Experts of a small language model.
Size: 8 layers, width 512, vocabulary 8192, 54.3M parameters.
Experts: 64 experts in each of 8 layers, 48 bilinear neurons an expert, 4 picks a token, a softmax router, a shared expert of 256 neurons.
Training: a variant of Muon for the experts, 352M tokens, 5385 steps.
Below are experts of layer 4 (counted from 0) of a mixture-of-experts language model. Rows are named router (the router's row for the expert) and show model dimensions 256-319. Each number is 500 + 25 x the weight over its row's rms, rounded and kept within 0 to 999. Numbers have three digits each.
After each expert's rows: "comes after" lists some tokens at least twice as common just before its tokens as in all text. This comes from a sample of Wikipedia text that the model never trained on. Tokens count by the router's weight.

# expert 15
router:487524477501473514497559482471503486514539479492503459479501513475480557460500500453518522499465513517526486489500507505519515498481509514500511532538538471488482480481478470489512493480531516
comes after: " |", " R", " D", " L", " P", " 1"

# expert 20
router:484509469545547505493544493542527514511512503526502480473492517507489512490529493485512543491519482548521512510441509489458517555459507523504491506492511484506506494492528479509528482478528491
comes after: " the", "19", " United", " World", " New", "ti"

# expert 18
router:492553450523518508495524520511470489534519511505513490496467519493503528490471497478518535468483451506524503498462491498496507538464519499494488526566490481486532483446492473518509486479479540
comes after: " of", "'", " to", " in", " with", "."

# expert 8
router:482487471556486505501553529512510494506496499491490461518488491476481541481479478464547521480448479518511505500456443503451528529444506522495467528523496519494535463489496449504513498485539502
comes after: "|", "-", " E", "D", " N", " Fe"

# expert 29
router:481528473496530515500508512501500485525528529535506496516498518463518557470512481488536523498492479530535484458481467515489517542484488485496492536557500508495556487480518477521510517488510547
comes after: " of", "  ", ".", " in", "\n\n", " by"

# expert 10
router:459513475531521520479499516520496501534496535508499501508484518510478519485487490481489514495467467527499507467479520442484502509492511526524504501530542505497525464483541468556501489487536511
comes after: " the", " a", " and", " The", "ing", " this"

# expert 54
router:467503468506493535514505499467507468505504509487522485518515585500530547500512517473570493498499489501519529458526485461492507536488493497542487489530527464525561467491490521481548472489510533
comes after: " \"", " the", " of", " and", " (", ","

# expert 9
router:437554475490525525499516493530504484517492512520557510509445474523473527492505479488498558528489461496541508451505483471511524516476497509491518524487511486502498500475501445505542525483537522
comes after: "\n", "-", "  ", "F", "0", " 0"

# expert 34
router:466498455512526545506485491504532502495498505497519485473483532512506549435500511453544493483510482514524491516428474502485531506507524487516499485496502493525501481515514476536532501458536543
comes after: "\n", "\n\n", "-", "  ", ")", " Species"

# expert 38
router:481499474499553482528531485495521460512504549522508511517507537502494542456474472463534490506527489539535545501508478469474524491484531513536491505507525463514495483493476464473530473449538518
comes after: " |", ",", "|", " (", ":", ";"

# expert 27
router:505493494484538528523549493467483464483506506495505494503492551495510532486465506483549515489478442518535526468504468491500536526478516507476511512502503475537503439494482491508491475455529538
comes after: " of", " in", "s", " on", " from", " for"

# expert 0
router:478525494478531526495507474496474478495529492490497471536498544483497570495480529479548493466487474519529525499482480482481513505506510515476494538522512497505495469494501456510519466496525541
comes after: " the", " The", " a", "The", " an", " \""

# expert 2
router:455501487561512484509492476472508486481538489490486479529477525462507552472515500481504542461497482508510492498489486465490514524487528520502544522536511518500491455523501464495485449471493495
comes after: " the", " The", " of", " New", " United", "The"

# expert 57
router:489516475538497500524538495517483470496489483508471466517469515515503537504485465490543526489517502532488506486463514469497539506456505533480503520525500514481528458481466483508491459490556546
comes after: " |", ")", "|", " =", " was", "\n"

# expert 4
router:480543484512523536501498503518483471520498481525503492527482508498509507480484486469533537522516466513492488463460507490492511528495501512489504513503498456497513490442509486474546494474535526
comes after: "\n", ")", "  ", " —", " Candidate", "0"

# expert 40
router:454530489510489519476534537522490496512518496473483479519492501455520511472462488497520554523496514503539508475500469480464525530454531527510503541529537490531524443452508486484520445496525498
comes after: "=", "\n", ".", "\n\n", "\"", " U"

# expert 14
router:481549460525517520517501478498481481549518516470565503506468513519473519492466466466529508489498498487531523508450483490456485508446516490492500501545489468499515456471496461518483514484537502
comes after: "'", " of", " in", " his", " at", " for"

# expert 31
router:475503489499490511529541525524500476522486524494492499491495551467520539483477487471535504511502502501487493502477508484514511525493504489494509516514529473525512467447476472536530463519497508
comes after: "=", " =", ".", "n", " men", " women"

# expert 37
router:455527472536498531501535518494465459526529530526500491471479512483512518460469484490502558501504512496511522488475496492499531490497497482489506517512510485507519500473501467489504505447485530
comes after: " |", " (", ";", "|", ":", "."

# expert 28
router:458518484474495496519515528525524477549519492519493483524503530502489527494486472455526555476484483515566509462472510491493526514460515498470487483517526479507525477447504498508472466479522514
comes after: ".", " was", " is", "–", " a", " were"

# expert 21
router:444496474549534518495505486513520451495513535475501475488455494484503496448478466508538513533507488518531512475487490490499515501489472483496508516504499461489561474477525492504563500479514545
comes after: " |", "|", " 2", " 1", " 3", "–"

# expert 36
router:473535441484513524483510509500500490529496493517497457499500527460464556442470465471504543517500476521524486495497468481494518571469488514518490528498521476520511487495492496475515485479538520
comes after: " in", " In", "In", " to", " 18", " on"

# expert 11
router:453494474501536533516542485516468456519510531499533467493454542528457516485515483524504511496467450512547501483454492496471510523503520477501479497496505472505487472501479523498496436466517512
comes after: "\n", "e", "a", "o", "i", "n"

# expert 33
router:477552486484529498463483487526478496525481496502512490509463498516495554512489491486507535502488482508516455472499479519485501516487511493478482508496528493530518477481508472539507452487537544
comes after: ",", ".", " that", " where", " which", " when"

# expert 44
router:462506476523544514529492504506504472508478530484493461546476523462502558497477477443503547446504469490529513470506478467472519533498482520495529515514524456490538449466484453509523472456483512
comes after: " |", ",", ":", ";", " and", " by"

# expert 58
router:500543450497511545480562480542491462542509516501488448469455531505502527486494484435533477490489470530498510469458484478455518527481515497527491516487494465521521453464509466503511470499534519
comes after: ".", " in", " was", "\"", " on", " /"

# expert 16
router:463523491473492522510528508518506488490527501498512482501487562487518489496505470494494560458477495488502495468477492451460547486505532548520508495552493469518527470500494492493494468500518499
comes after: "-", ".", " John", "a", " M", "–"

# expert 39
router:457516488490514544496529496510492498506510546490521471525469501501489513444524487449504518507501492502484523461495468483508498499478486530493514524542522462527537492490508484490546499451549512
comes after: " |", "|", ";", "–", " 0", " 1"

# expert 62
router:473540458494483540492502471508531472511493500470487487459467534452514555498457471476540535495472488528498511471496489451483522530474500505502479516485547473508498508460507481496503505483538540
comes after: ",", "^", " (", ")", "{", "°"

# expert 63
router:459511461541514509492495487518512477528512503500476493494469496488496550524517494496522509466472473501468483486483462486520533521489516508490497521520519442517513482451504494522483510511517543
comes after: " the", ",", ".", " |", " The", " ("

# expert 41
router:511502494494536528485518464511495440491531519512528503501462520509522516483509500499518519514472489519533505491483501477530506495454557468502467483554524466488525468483517495514518502500546514
comes after: "-", " 0", ".", " (", " 1", " m"

# expert 43
router:509515522500546500480534482511509484527560485512516475511495532494535513503490467466553507524488484528499540523485504467514533536504505492520464504494517462509509505505466484500534535493531529
comes after: " the", " Ne", " U", " is", " as", "°"

# expert 7
router:460511500511527534518535487516483471504481490491517499509480558513530529473505501468501527512495463495540525502459509499527497493489491472498501498505531492550526493501510508522503477508503493
comes after: "|", " |", ")", "Ch", " Mar", " Ste"

# expert 30
router:498537503504532502497510458498498476500528483464534506509484534518487493467469496496507511491519464495521518480476498503469554519450552507504500512561489464513504449481495443517519502448509521
comes after: " and", " was", " he", "-", " He", " to"

# expert 51
router:505538472505550552494524518493495454528479511498507470527496519485516528510487490499512513471515444525498487472455485511530499531498505510473476518526516489532507464481533498483495494447510531
comes after: ".", "-", "  ", "/", ")", " ("